python train.py --n_layer=9 --d_expert=80 --train_tokens=711900000
Below are experts of layer 6 (counted from 0) of a mixture-of-experts language model. Rows are named router (the router's row for the expert), up (a neuron's input weights, with its number), down (a neuron's output weights, with its number) and show model dimensions 0-255. Each number is 128 + 32 x the weight over its row's rms, rounded and kept within 0 to 255.
Before each expert's rows: "mostly gets" lists some tokens that are sent to it at least half of the time; "comes before" lists some tokens at least twice as common just after its tokens as in all text. This comes from a sample of Wikipedia text that the model never trained on. Tokens count by the router's weight.

# expert 69
mostly gets: " women", " areas", " members", " events", " groups", " players"
comes before: ",", ".", " of", " and", " were", " in"
router [127 155 120 103 159  97 113 174 156 152 156 119 135 167 146 131 175 137 141 117 128 207 115 101 147 116 156 148 152 143 129  73  85 137 134 198  90 117 150 157 158  60 138 136 137 145  87  97 144 150 128 169  94 158 112  96 117 126 128 145 110  43  96 129 133 123 161 130 130 119  55 131 157 132 145 193 126 104 111 146 148 115 125 159 134 162 131 115  40 160 125 166 133 131  95 153 138 135 103  93 138 152 165 149 108 161 108 108 102 184 122 157 129  90 132 146 100 178 124 136  78 117 194 142 147 162  72  11 162  94 108 133 139  99  90 135 112 110 109 129 127 131 160 177 115  90  98 146 129 102 111 141 173 169 135 115 127 144 127 120 189  85  66  74 143 118 114 112 154 113 105 112 134 167 151 164 136  45 128 134 132 127 206 146 122 117 132  81 111 205 126 116 168 169 150 155 116  74  85 133 164 150 123 134 199 171 133 136 104 119 174 100 192  81 124 116 190  95 109 116 156 147 132 144 147  90 101 199 183 110 146 131 153 161  66 160 122  82  71 118 122 124 174  56 156 127 214 109 123 133 100 140 125 126 131 132]
up0 [186 126 197 164 103  95 135 103 117 151 173 105 143 135 180 118 161 155  91 143 133  97 129 133 149 100 136 138  92 116  95 132 120 174 149 149 110 115 159 147 193 117 119 159  78 171 113  99 176 101 139 136 112 139  97 103 196 152  70  84 130  76 110 163 143  94 124 123 105  82 122 128 148  75  91 183 113 150 135 118 111 103 143 112 113 141 143 108 174 165 139 115 213 116 117 171 255 133 140  76 107 138  81 133 125  98  89  95 138 159 106 138 167 158  97 143 189 110 137 115  72  86  96 135 210 105  79 175 132 126 126 172 105 100 144 118 157 152 111 126 213 132 103 124 116 128 170 112 108 117 168  65  96 121 147  91 173  81 126 111 115 134 117  62 167 166 113 125 161  99 107 145 149 147 170 167  89 103 142 139 162 166 148 137  53  63 139 111 106 133 104 121 131 129 121 114 108 165  79 144  82 170  61 139 139 109 126 167 156 158  87 108 139 111 118 115 100 137 134 126  85 106 191 127 138 130 139 124 108 172 152  78 157  71 159  54 148 117 121 145 147 121 119  86 179 127 102 110 146 137 157 154 134  71 157 187]
down0 [ 96  60  90  81 172 110  95  98 131  97  94 148  92 123 115 108  72 162 163 140 135 146 156 117 125 164 156 130 175 131 156 153  99  82 119 129 119 126 129 123  76 123 108 108 174  91 147 120  76 111 104 122 119 126 189 144  64 131 145 113 134 131 128 137 134 146 149 117 155 144 170 104  93 161 111 149 145 118 126 136 162 117  78 161 127 122 162 163  81  85  93 128  75 100 121 176  20 184 141 180 114 132 189 118  85 144 192 146  79 168 129  99 130 136 186 166  87 107 129 180 172 122 120 129  63 169 141 123  87  67 140  72 137  82  99 130  99 123  96 165 130  92 148 145 133 131 148 154 180 110  53 150 107  78 129 173 116 123 164 124 150 134 147 147 127 117 155 133 103 150 143 124 100 117 115  63 186 152 106 157  67  21 110 144 172 208 109 155 173 121 173 117 132  72 155 131 163  91 182  86 182 125 170  81 120 105 121 103 100  92 171 113 154 119 122 148 117 155 111 133 120 120  85 172 101 117 156 160 101  69 145 168 125 148 107 175 147 150 148 126 158 135  78 168 118 139 125 166 117 138 111 102 147 151 115  77]

# expert 12
mostly gets: " JPL", " Apps", " Length", " ±%", " Votes", " Label"
comes before: ";", " |", ":", "N", " 0;", ")"
router [106 150 119 103 122  85 180 135  85 163 137 176 122 148 107 173 110 143 117 113 185 126 127  97 136 108 127 106 132 120  94 106  79 150 143 155  92 114 197 146 176 126 141 105 142 115 148 127 188 128  99 135 135 134 116 183 124 131 112  84 119 116 149 124 105 172 165  99 135 187  20 108 134  45 106 160 138  73  81 171 132 189 134 105 119 207 139 111  82 174 125 156  98 131 115 127 110  98  96 124 171 110 156 104  76  95 142  78 107 222 107 157 132 182 161 163 133 150 122 121  85 147 157 206 144 180 118 135 107  57 155 165 163 118 148 142 102 114 150 127 114 153 146 151 121 117  88 102 161 112 148 122 172 138 108 116 188  81 151 155 144 124 124 116 130 150 175  91  83 139 118 138 137 165 101 164 176  73 134 176 118 151 175 103  73  93 143 145 123 175 145 155 164  98  95 119 144 136 100  99 128 155 111 128 177  97 114  88 115  87 110 166 155  91 135 102 219 156 142 122  96 133 165 155 113 130 186 125 115 141 141 179  93 118  86  91 182 107 119 156 134 140 198 127 123  87 164 122 124 129 204 142  71 174 138 131]
up3 [ 91 110  93 160 132 122  87 156 107 171  80  55 110 140 138 133  69 100 108 108 101 133  98 115 143 138 167 109 164 144 168 112 139 165 122 165 134  86 165 163 102 147  97  86 177 168 117 139 128 170  89 125 122 165 157  98 175 148 128 138 109 157  93 101 141 158 177 121 143 115  85 188  89 128 120 125  99 118 138  91 135 139  99 124  52  80 124 150 121 131 148 117 164 160 103 100 144  70 114 157 108 138 134 132 163 112 139 129 117 126 134  38 127  84 183 164 124 135 204 134 192 146 128 141 130  90 135 140 132 127 132 120 101  83 103 159  88 102 134 100 122 143 136 172 131 156 159 191 131  32 155 151  83 157 159  86 152 136 130 149 156 171 141 123 219  97 166 112 125  83 128 188  48 147 182 120 165 134 165 130  90  83 128 144 134 101 177 123 136 141 165 131 138 112 134 101 133 158  90 139 143 100 130 109 116  75  79 105 125  76 181 165 129 115 148 140 134 108  83 132 160 134  93 137  78 135  80 147  46 157 188 139 124 131 141 167 145  77 101 132 187  62 221 125 151 153 104 157 156  97 162 166  82 120 109 149]
down3 [145 106 114 143 115  91 162 166 161  75 111 145 113  98 166  70 157 135  93 167 119  91 108  82  75  92 106 145 131 141 121 156 113 107 115 141 158  97 161 111 120 138 161 181 106 129 122 151 119 138 158 130 100 133 154 128 103 122 163 117 211 133 113 140 164 112  90  62 132 127 140 111  68  98 160 146 165 127 123 130 130 145  97 107 143 112 128 175 120  94 151 103 170  99  98 147 131 108 148  93 136 107  79 111  65 143  91 133 113  98 138 166 124 150 116  86 125 164 147 139 106 130 115 177 111 147 181 177 111 133  82 106  72 149 133 121 159  99 135 137 123  58 128  73 163 112 128  85 146 165  63 113 187 142 103 108  61 135  71 112  70 149 180 130 141  69 141 142 139 222 127 147 158  96 145  79  90 182 174 135 139 144 163 100 145 150  80 127  81 121  90 148 170 141 130 125 149 130 206 140 175 108  75 163 118 144 131 124 154  93 116  84  75  75  77 169 134 197 137 161 143  89 188  88 127 106 157 160 216  75  90 117  41 132 122  63 143 137  71 112 122 165 106 125 135 151  99 135 156 105 105 122  99  95  99 127]

# expert 102
mostly gets: " they", " They", " These", " This", " who", "This"
comes before: " was", " is", " were", " are", " of", " had"
router [101 124 132  96 207 112 146 110 105 145 134 108 124 114  76 109 144 150 174 138 148 147 137 165  99  93 138 106  82 154 147 104  95 114 148 133  77 137 148 163 136 131 121 120 154 126 124  93 136  95  70 146  93 130 148 177 145  58  97 108 129  78 133 113 131  96 126  98 110 121  69 117 128 134 145 140 132 156 152 145 133  98  95 141 145 124 154 104 125 139 130 126 160 113  95 128 157 127 157  78 142  78  94 126 114 138  98  94 154 201 147 125 105 127 136 151  96 130 140 171 121 101 150 117 165 124 117  86 115  42 143 102 173 103  72 141 107 135 131 134 191 131 158 143 108  83 103 131 139  88 107 180 151 131 106 164 120 119  81 131 169 122 120  59 163 119 148  91 179 117 129 116 111 170 147 144 143  34 136 172 128 140 215 104 128 123 115 117 123 255 144 117 130 110 181 158 138  92 138 113 140 157 132  93 160 139 105 122 146 119  99 101 130 140 149 103 255 113 128 156 145 160  75 136  78 150 121 169 167 169 140  95 209 116 129 151 130 118 135 167 176 202 223 116 154 122 176 127 105  78 131 140 117 133 131 125]
up1 [136 144  76 109 121  91 126 142 174 145 154  81 160 102 123  94 150 137  87  89 137 133 135 182 132 194 124 171 153 105  50 131 131 176 115 168 110 106  93  71  98 210  99 127 105 132 134 116 109 118 146 128 111 127 112 158 142  92 137 134 168 145 118 160 127 160 139 162  75 106  98 143  99  83 155 119 112 151 138 115 106 134 161  82 171 141 109 103 144 174 134 220 128 143 127 140 113  99 121 148 105 118 105 161  90 121 122  66 167 140 108 139 169 137 129 110 141 219 105 135 117 155 116 173 121 152 122 135 119 183 109 166 163 138  98 176 169  97 151  99 103 194 126 116  88 153  91 146 126  91  55 222 185 128 165  94 114 136 186 129 118  94 155 121 170 106  90 128 109 155 125 112 159 129 114 114 172 164  76 100 144 159 167 136 167 155 117 157 156 121 128 129 176 131 195  92 128  73 150 150 155 175 123 110 165  89 144 164  83 110  74  85  61  98  59  93 113  93 138 136 105 157 103 179  90  92  94 149 118 109 102 117 122 126 164 149 193 157 160 158 132 149 118 143 168  93 174 182 162 129 129 141 146 143  91 211]
down1 [180 113 153 164 118 178 126 127 132 102  81  94 144 152 132 138  89 132 163 136 127  96  78 147 130  68 121 130 155 169 198 101 138 150  99  97 142 171 120 147 145  44 123 153 110  77 117 165 167 183 118 125 155 181 113  79 108 134 122  88  74 104  90  67 108 104 128  60 133 127  95  96 170 118  48 102 130  99 117 137 118 119 151 175  81 145 160 133 107 125 108 120 143 134 135 154 110 125 132 171  98 104 121 134 156 111 148 166 112 199 129 128  94 154  93 208 160 144 175 137 141 179 130  91 171 153 150 132 100 123 167 161  92  58 192 142  87  97 165 160 100 125  62 115 138 123 171 104  97 130 120 128 133 110 139 165  98  81 141  11 162 129  94 120  96 143 163 131 138 126  97 103  80 102 149 138  81 168 116  77  85 133  91 127 158  57  66 137 140 154 110 129  35 113 115 201 142 125 164 132 141 112 192 133  66 130 123 114 141 148 161 141 176 165 120 156 130 149 125 146 184 135 163 106 105 167 106 151 100 125 158 115 155  90 136 141 114  76 114 154 172 129 134 122 102 136 126 124 143 108  93 108 123  87 159  92]

# expert 98
mostly gets: " million", " 2000", " 1970", " 1960", " 1940", " 2006"
comes before: " |", ",", ")", ".", "–19", " ("
router [145 111 134 106 146 186 151 182 151 126 152  94 116 144 158  99  98 174 155 124 130 205 124 112 107  96 129 123 101 156 108 138 109  96 103 137 111 153 122  97 171 137 117 164 135 111  62 130 138 110  56 139 121 148 162 100 146 141 125 140 143 167 112 117 127  93 117 129 130 131  53 142 129 110 119 181  96 123 133 159 127 139  91 179 138 163 133 128  78 126 118 111 136  96 141 129  90 117 122  82 102  68  76 133  89 116  88 113 138 255 108 107  51 137 138 155 162 142 116 102  98  95 160 167 150 172 116  89  96  20 122 108 126 127 111 157 126  89 131 125 170 145 117 125 119 192 147 151 118 108 126 161 140 157 153 129 131  79 106 126 154 151 146  90 128  44  94  91 113 119 148 112 123  47 114 120 171  64  80 183 127 169 184 142 147 104 145 139 136 182 138 123 145  97 138  76  68 169 136  94 140 158 111  79 139 155 131  98 143  84  75 137 148 115 126 138 248  91 134 129 155 158 129 111 170 171 160 122  95  95 147  74 174 147 144 167  91 136 103  80 187 193 136 107 152 142 153 109 114 154 124 118 111 110 130 173]
up0 [126 158 167 102 100 156  57 183  65 115 181 109 125  89 226 141 106  86  89  75 164 128  81 142 137  92 148 172 166 125  95 121 127 124 183 103 126 108  80  96 156 127  79 112 143 107 108 121  75  97 122 133 132 172  96 144 128  99 118 141 169 146 128 126 103 119 105 186 210 130 139 121 161 128 167 148  84  76 137 118 131 133 120 146 147 130 190 160 117 117 116 134 169 207  77 130 104 132  63  80 136  98  41 105  97 111 167 124 132  91  81 141 108 134 160 101 116 152 112 136 153 112  82 191 115 147  90 137 163 116 136  83 134 136 107  86 105 157 154 119 115 125  44 145 118 111 156 193 126 129 128 145 136 128 143 136  85 199 134 110  75  93 133 130 154 152 147 115 150 112 156 133  95 144 130 153 180 110 172 182 107 126  65 181 133 193 124 165 188 148 147 120 115  89 155 106 134 151  99 127 145 179  83 137  78 121 120 126  87 131 165 169 108 124 162 122 120 129  90 147 151 177  72  85 139 129 103 133 108 144  93  91 132 133 118 152 105  88 113  82 183 125 171 141 156 159 207 139 137 132  91 171  69 150 119 151]
down0 [ 90  85  72 101 101  83  88 169 133 119 137 143 121 107  92 144 139  78 167 105 110 107 172 147 148 144 124  74 114 148  86 134 121 135 157 102  89  76 132 153  29 163 139  88 107  66  84 125  56 125 111 158 149 131 103  73  84  91 147 147 145 168 168 126 109 145 135 101 168 166 140 159 193 122 114 138  78 135  94 128 121 162 134 169 119 146 140  70 104 155 115 114 160 134 133  62 123 163 140 123 111 161 163  98 171 168 159 102 140 115 125 149 146  70 146 120  81 119 123 193  83 140  87  74 146 122 132 162 110 159 149  76 146 136 103 135  97 145  91 130 136 131 135 176 146  96 109 108 156 115 196 128 203 115  81 164 101  99 139 144 162 128 175 119 120 124 124 218  77 162 108 150 140 124 132 107 112 129 168 213 130 126 151 192 172 150 193 213 160 115  66 123 132 104 108 125 165  98 115 121 196 168 134  85 118 214 136  97 148 133 150 114 129 135  93  82 118 142 156 107 155  99 140 137 154 154  92 133 151 131 112 132 128 157 100 136 115  88 144 132  93  95 162 144 103 159 130 184 159 139 150 113 150  75 133  65]

# expert 90
mostly gets: " MPC", " 0;", " GF", " DNA", " NRHP", " Inclosure"
comes before: " |", " 0;", "N", ";", " —", "/"
router [163  86 139  73 138 108  97 143  97 150 171 103 164  95 161 145 128 108 107 134 175 188 100 102 191 113 125 107 151  98  66 107  68 164  95 153 125 138 127  76 139  84 113 110 114 148 105 110 112 168 102 141 155 120 123 149 133 106 100 114  81 114 137 125  81 163 121  94 123 165  74  65 106  41 131 175 103  98 120 168  87 162 119 170 160 179 122 150  82 133 101 169  92 150  86 143 106 123  87 153 151 103  80 122 142 125 156 124  92 208 107 129 161 128 174 181 116 142 136 120 108 138 130 173 149 157  97  71 110  88 137  53 172 100 115  95  90  97 193 166  91  88 161 145 129  54 109 152  68 140 132 135 135 150 158 157 136 148 124 127 184 121 144 114 165 121 119  77 153 106 126 104 109 152 107 121 175 123 117 172  93 199 186  79 117 108 116 173 130 168 130 117 139  91  55 149 139  69 104 132 111 143 132 112 190 137 112 127  99  90 118  92 124 136 146  61 173 116 127 147 177 167 163 124 108 158 184 187 148 130  90 129 106  62 171  80  97 111 116 120 169 108 146 124 125 102 168 134  79 117  75 144 118 157 107 141]
up0 [183 131 142 125 111 183 148 142 117  82 143 114 103 127  52 158 139 152  86 154 137 140 103 157 123 143 114 154 107 137 120 155 168 134 113 129 149  59  96  96 129 115 157  85  98  98 116 123 115  95 128 187 126 157 129 158 103  52 142 171 165 131  97 154  87 141 108 188 130  93  87 135 145 156 119  71 146 138 105 141 136 157 147 123 157 120 114 155 118 178 146 123  96 142  94 156  72 128 158 154 123  90 162 143 195 143 170  87  66 180  90 129 133 127 120 143 173 121  95 186 106  91  96 173 147 169 102  88  91 110 134  98 127 152 105 180 176 148 112 119 136  93 112  94 175 171 144 162 115 143  38 125 156 185 113 138 130  88 165 139 139 181 109  94 184 145 115  78  67  90 148 162 137 108 105  96 163  56  89 125 111 177 147  99 124 148 111 158  55 174 138  90 127 102 105 112 139 114 170 128 114 139 193 168 127 131 139 173  64  94 142  93 136  77  68 129 161 123 115 113 139 165  91 144 143 134 138 179 145 100 112 196 122 119 111 148 107  78 103 180 167 108  99  98  96  39  80 122  84 173 123 140 161 101 153 149]
down0 [117 120 123 121 137 125  84 102 131 136 154  59 148  98 126 131 112 128  91 113 193 103 109 178 128 120 118  80 171 103  87  87 152 201 135  98  34 148 115 122 150 127  52 141 140 177 118  75 161 146  91 136 110 120 150 122  84 107 108  92 145 116 138 146 128 105 175 135 152 122 129 143  75  55 144 163 129 148 164 144 101 119 111 103  97 164 191 172 163 102 131 122 140 167 141  64  98 100 199 125 154 146  94 113 126  79 117 158  80 138  90 146 130 114 177 152 176 124 187  99 160 196  97 124 169  85  75 117 169 175  77 148 175 144 121 147 154 127 153 131 110 164  97 133 128 121  96 147 168 110 148 131 167 146 149 137 120  82  75 161 144 135 168  73 116 178 129 112 151 100 171 162 127 152 153 123 136 151 177 157 121 121  99 138 104 125 122 133  84 136 152 143 113 154 126 167 129 215 116 151  96 138 104 128 141 123 141 183 169 171 146 115 104 152 164 180 142 115 141 102 125  69 161 175  86  90 128 120 203 153 212  90 131  92 152 116 133 126  86  95 125 113 136  83 193 210  99  92 134 156 142 157  68 154 123 146]

# expert 106
mostly gets: "Scientific", " COVID", "watch", " pandemic", "+2", "present"
comes before: " |", ";", ":", "–19", " also", " /"
router [106 104 178 151 170 128  98 118 123 117 140 162 131 136 110 159 149 126 139  69 104  98 100 107  92 117 119 137  88 119 116 127  84 145  75 109 146 107 109 127 172 139 135 123 190 143 169 158 106 126  68 163 103 111 132 126 127 128 121 115 132 142 145 147 109 150 142 138  86 124  78 104 179 114 145 149 123 103 115 193  78 216 132 125 152 232 142 131  61 134 114 163 100 139 106 150 122 127 116 119 120 107 115 132  39  90 126 119 154 200 104 119  79 145 108 141 126 161 121 146  80 134 156 133 207 149 110 140 126  53 121  99  89 100  90 143  76 123 155 129 116 161 134 133 119  80 126 159 108  56  66 123 132 195 190 128 165  84 170 131 141 118  69 149 177 115 166 154 139 115 126  98  92 133 105 159 165  95  89 253 135 150 151  76  92 137 154 111  99 207 137 181 185 115 115  92 118 115 101  74 142 155 119  48 154 120 125 160 110  96 125 106 128 103 126  83 176 110 134 118 155 135 132  95 143 150 207 160 189 110 163 123 184 104 110 140 125 145 122 136 158 149 176 122 145 104 132 154 165 149 136 111 113 153 110 108]
up0 [102 152 159 104 202 136 108 171 176 164 150 158 118 122 115 124 106 133 103 139 111 118  56 118 165 141  84 165  74 118 149  90  94  76 114 115  70  90 123 119 163 143 159  84 186 128  71 112 142  88  56 142 186  75 193 141  73  81 162 176 126 137 101  92  33 175 121 140 173 181 131 101 144 122 113 166 106 181 187 101  93 138 102 146 163  88 140 141  95 150 129 111  84 204  83  92 123 116 139 118  89  97  81 190 175 105 129 145 129 137 150 109 145 130 121 106 105 157 121 100 135  92 110  87 149 146 138 145 151  84 123  93 155 113 131  63 162 115 106 134  94 128 115 128 158 123 169 126 117  94  54 166 146 114 123 120 131  77  95 151  43 112  97 119 219 125  63  95 122  93 173 122 128 151  99 116 146 118 126  84 124 144 102 141 177 161 127 148 113 157 196 103 131 148 137 130 150 121 149 142  99 139  69 114 124 147 106 152 115  95 103 162 124 133 123 110 110 166 145 204 162 109 161 117 178 117 154 171 137 116  93 115 218 143 131  91 125 138 105 104 129 121 145 144 148 138 145 106  91 128 108  83 131 131 151  89]
down0 [177 163 128 158 143  77 141 133 172 141 124 192 103  88 129 133 135 136  84 152 138 181 165 130 123 209 146 176 166  96 146 130 139 117 157 151 111 144 156 164 127 149 116 108  73 164 119  80 103 114 144 176 159 106 150 124 131  98 156 145 142 135 152  92 105 126 215 166 134 107 188 122 160 152  96 122 186 142 114 181 132 131 199 167 150 135 144  99 150 147 124  97  89 139  80 159 155 112 141  82 147 163 109 107 114 161 127 104 140  69  93  97  95 117 127 147 103 102 138 127  69 197 105  96 116  77 147 145  91  89 199 114 189  90 151 119  64 122 108 109 157 144  64  74 124 112 140 151 109 154 108  51 138  94 153 122  86 188  95 136 153 141 176 105 131 181  83 148 120 158 102 176 157 184 173 163  93 107 122 109 105 104  96 144 169 123 170 129  84 105 130 114 125 133  88 148 107 130 189  96 197 138 101 136 164  90 191 187 177 192 119 139 161 162 131  97 117  81 103  89 135 118 139 134 104 153 124 154 131 191 132 179 158 114 135  99 169 145 129 163 185 110 150 179 143 126 137 142 122 120 170 154 118  99 170 132]

# expert 0
mostly gets: " WIN", " Records", " Motorsports", "DC", " RCA", " Sony"
comes before: ",", ".", "'", ")", " (", "/"
router [153 131  92 101 160 134 169 141 143 166 103 144 162  94 119 117 109 119 130 148 125 186 133 134 177  81 143 104  93 168 124 146 152 104  61 135  86 133 125 166 147 112 101 143 140 156 108 141 125  69 134 141  80 166 140 124 159  94 151 164 135 120  91 123 124 154 142 146 112  98  54 123  76 111 119 155 121 125 133 133 145 174  56 155 114 155 154  99 105 136 139 127  98 144  89 163  61 119 158 125 122  72 143 138  90 152 114  32 114 165 116 132 125 143 173 114 153 128 138 163 117 119 148 135 155 147 118  35 133  61  88 117 144 121 108 123 118 103 153 139 162 167 170 162 101 174 136 127  86 141 175 167 185 222 124 134 123  97 110  98 176 124 107  92 140 109 135 120 149 108 114  58 143 173  89 147 144  62 117 175 128 140 171 128 126 147 126 159 105 206  82 136 187  77 199 122 114 112 125 146 113 191 139  88 163 163 129  77 115 175  91 116 190 140 110 161 255 137 163 112 141 185 147 119 149 141 129 188 139 111 155 140 141 112 136 126 110  94 130 120 136 187 133 122 126 129 164 135 121 109  86 125 107 102 179 164]
up1 [103 165 178 151 141 188 197 207 120 161 115  79 140 207 142 117 153 169 149  86 160 141 119  69 110 161 163  71 184 152 122 108 150  77 113 120 171 134 108  78 131 124  90 174  92  75 141  65 138 152  93 166 179  98 102 144 104 157 151 100 122 111 148 122 116 106 128 134 149 172  88  97 122 125 104 159 138 148 189 112 125 111 131 127 107 153 146 114 104 102 110 147 130 118 107 202 168 102  99 134 125 136 131  57 165 107  74  80 149 117 135 112 136  94 116 149 156 192  90 121 142 130 133 166  92 135 177 104 110  71 121 109  91 157  93 143  96 163 137 167 206 113 157 203 139 107 103 164 153 121 114  89  80 136 135  96 161 137  98 122 170 166  74 106 133 139 122  92 148  29  89 166 124 132  96 138  81 111  87  99 144 158 147  75 121  91 172 155 123 143 155  61 115 126  85 136 127 110 130 175 131 153 135  58 141 118  68  59 172 162 141 148 157 102  97 183 125 122 178  58 149  98 128 131 105  94 119 123 168 162 160 118 135 117 109 133 135 113 127  74 160 131  99 131 129 122 113 165 133 156 150 162 126 109 145 106]
down1 [ 88 172 179 161 159  91 121 135 148  55 133 106 137 117 141 106 134 119 127 124  95  59 184 125 139 176 115 112 125 125 147 110 103 138 140  89  94 128  87 151 189 125 139 179 124 102  88 115 138 173 139 163 136 103  93 137  89 140 110 166 166 144 148  95 176  97 106 137 100 124 104 116 126 124 156 143 174  91 117  71  80 167 110 162 166 165 164 132 136 127 111 142 173 113 160 189 118 119 179 137 148 123 152  62 166 204  78 156 144  65 105 118 107 125 113 242 175 161 251 157  90 100 129  77  89 130 114 127 150  92 126 128 127  66 121 126 160 108 162 155 138 124  96  98  84 157  99 124 107 138 127 127  89 118 140 178 151 174  97 127 156 121  92 133 149 100  89 119 155 160 154 118 138 147  93 137 110 137 163  84 126 149 119 138 169  82 149 119 160 149  94  93 135 125  80 111 118 147  99 120  83 145 155 128  70 134 131 137 114 169  70 143  91 159  99 195 138 113 165 127 135 110 131 122 114  97  86 177 136 113 157  75  96  98  37 182  64 138 154 120 145 112  97 130 138  94  99 136 155 145 130 130  60 184 176 121]

# expert 79
mostly gets: " ==", " Coordinates", " Website", " ±%", " Born", "hylum"
comes before: ":", "\n", "-", " by", " information", "·"
router [117 128 136  71 112 143 140 232 135 152 149  91 155 109 122 125 133 150 124 155 129 143  86 101 151 114 139  90  99 127 137 117  76 119 173 147 106  76 153 148 132 161 163 100  88  74 128 133 125 132  85 149 118 116 111 120 116 127 141 117 150  84 118 126 112 148 127  91 142 150  39 136 122  70 170 155 149 102  60 151 131 196 161 138 121 148 175 145  84 148 154 173  90 137  93 156  94  99 108 119 154 104 103 141  99  99 117 102 175 207  91 149 126 149 146 152 130 139 134 121 128 196 151 144 128 127 124 207 112  30 177 138 174  95 102 147 132  85 169 118  72 152 155 150 123 133  74 131 132 125 115 101 133 136 108 134  65 119 139 175 130 124 141  81 111 108 137 126 116 123 120 148  81 130 146 139 147  70  75 141  90  93 140 104 113  98 167 211  71 173 102 128 172  97  93 206 102 149  89  73 129 157 103  68 171 169  97 138 108  89  77 107 146  87 154  91 227 123  98 112 124 191 117 117 179 153 181 157 107 122 111 162 112 144 132 137 151 128 129 138 167 142 177 115 153 131 215 125 135 148 131 115 113  94 116 113]
up0 [149  98  89 156  91 109  77 137 137  97 171 144 150 145 132 105 135  96 142  73 147 113 103 166 101 132 191 105 139 138 114  70 159 159 112 161  97  75 176 145 128  94 121 136 119 147 114 103 126 145 116 110 114 158 112  83  83 119 165 112 133 141 119 154  74 148 140  81  72 184 101 125 105  62 196 119 103 130 105  91 124 130  75 133 157 115 156  97  79 197 128 125 178 197 104 109 103 187 114 167 166 118 130 209  73 120 115 171 136 137 138 143  86 127 162 180 176 124 105 112  96 120 111 153  69 126  94 119 118 128 154  68 172 132 113 160 151 124 131 166  27 113 148 180 130 118 150  67 141 131 136  96 176 133  94 212 118 155 147 118 222 153  94 182  50  80 104  86 127 104 109  83 146 128 124 152 115 119 154 185 141 133 151 159 110 128 126  82 113 107 118 101  79 118 116 129  97  86 174  97 124 160 169  91 144 142 134 106 135 125 168  63 113 178 125 104 128 132 178 116 140 113 108  91 140 100 197 147 124 158 170 148 132 115 131 103 118  68 153 107  87  83 143 164 117 143 166 109 105 126 100 133 130 142 162  94]
down0 [167  87 139 155 132  47 216 110 125  94 124 141 163 159 103 154  76 102 154  91  96  93 171 134 124  80 151  68 115 148 125 125 144 125 165 143 124 118 148 173 161 114 142  97  77 164 160 146 108 132 131 133 141 111 175 193 144 220 103  54 150 148 122  69 106 151  61 146 121  95 133 182 152 148 103 115 119 153 164 122 174 118  68 140 138 146 125 133 187 172 120 119  71 151 121  96 185 104 157  79 143 114 134  98 133 160 123 147 129 130  86 175 159 143 121 117 156 127 140 155 145  80 104 131 120 112 120 110 104 154 124 119  54 100 100 110 155 116  84 149 176 169 180  98 105 148 109 208 137 120 155 124 107 141 129  64 127 109  85 125 133  71 139 144 173 164 174 159 138 107 155 138 111 115 139 137 201  80 173 131 155 136  86 116 115 154  82 181 129  76 128 114  89 112 150 110 136 126 159 173  96 181 150 167 117 160 162 136  81 122 178 115 101 105 124 142 129 109  92 160 140 177 205 185 147 119  89 135  49 154 167 130 151 164 119 111 178 184  89 139 126 120 128 139 129 147 149 121 152 119 150 120  93  92 188 101]

# expert 77
mostly gets: "=", " Synonyms", " Preced", "present", "–19", "✔"
comes before: " |", ":", ")", "aged", "age", "present"
router [ 61 118 115  77 156 126 134 149 140 165 137 139 156 158 120 135 119 156 107 138 105 103  92 103  88  97 148 139 105 145  65 110  56 150 114 127 120 122 100 112 182 164  99 124 143 111 121 117 106 158 139 124 144 142 157 170  76 109 124 130 104 122 123 165  76 177 127 123 151 128  82 112 131  42 151 180 116 132 114 109  53 172 126 125 139 198 144 120 108 164 117 137  98 102  95 121 101 131 139  95 135 147  30 134 155  91 136 127 111 228  99 111 106 171 126 160  99 152 145 110 122 124 151 145 177 128  87 113 153  48 104 156 109  89 138 125 111 133 195 142 127 117 129 142 169 116 149 140 142 112  73 109 124 130 126 137 152 138 142 136  92  74  99 114 191 118 146  93 134 135 123  72 120 122 116 201 160  79 110 170 169 161 151 113 112 145 119 168 105 177 133 115 114 129 101 132 125 125 130 118 171 205  70 111 147 150 121 143  87  73  90  91 123 121  89  88 226 132  88 165 169 170  88  71 139 158 173 148 134 110 101 193 186 151 138 139 140 120 153 118 223 197 173 145 134  95 107 136 118 166 133 138 142 165 147  60]
up0 [ 84 143 112  94  77 177  53 185 144 165  69 171 172 147 140 105 107 117 155  69 123 151 106 154 156 158 179  97 161 153 100 126  95 143 194 121 146 170 143 134 145 120 101  79 195  97 140 117  75  77  87 160  80 122 123  97 163 161  92 158 103 127 163 119 147 139 124 137 127 121 103 141 155  92  67  86 176 133 136 139 166 113 131 103 115 177 145 144 121 152 137 154  94 106  99 116 133 158 140 105 151 119 170 132  69 159  81 117 149 173 129 133 122 145  94 149 135 115 141 166 134 110 140 146 148  98  70 151 124  73 143  86  94 159  88 172  76  93  60  71  60 111 152 131 123 105 131  68 163 160  99 173 162 141 180  62 146 153  90  93 102 115 151 136 179 103 153 138 168  89 111  92 131 169 158  99 170 169 128 125  79 115 128 142 128 140 138  92 137 167 128 131 124 173 144 161  99 110 149 171 133 190 103  70 168 156  86  85 105 142 131 108 141 140 103 107 141 134 120 135 166 178 129 116 123  34 201 145 111  74 139 169 138 192  84 158 147 130  55 113 146 131 136 122  73 144 147 132 134 172 162 101 106 150 141 120]
down0 [189  59 119 102 140 103 115 102 113 138 148  66 180 143 118 120  70 144 116 184 125 144 147 143 130 113  85 155 162 193 137 147 137 121 139 150 100 169 164 106  98 104 117 145 139 132 139 136 136 105 121 118 150 135 141 102 105 104  97 162 139 144  98 156  75  95 131 147 114 114 175 132 139 136 116  84 137 129 164  64 127 171  99 169 184 161 114 103 197 156 177 110  95 128  74 147 124 146 119 120 173 114  97  94  75 115 103 120  72  97 101 101 139  77  95  97 121 185 168 137 138 114 147 115 129 120 138 151 172 165 137 171 135 154 122  73 165 135 135 107 145 104 112  91 109 154 120  80 150 199 231  77  97 137 148  73 103 199 125 132 154 122 195  55 154  66 150 166 115 134  99 116 164  49 135 130 142 174 154 130 118 111 155  76 122 175 115  85 115  90 102 192 111 188 161  94 134 118 102 124 129  74 183 124  87 114 160 173 155 184  82 118 142 120 139 148 113 112 149 122 187 163 164 124 170 101 105 111 107 178 132 148 105 149 128 117 133 115 129 140 154 107 106  63  97 168  72 168 144 140 124 205 144 167 147 144]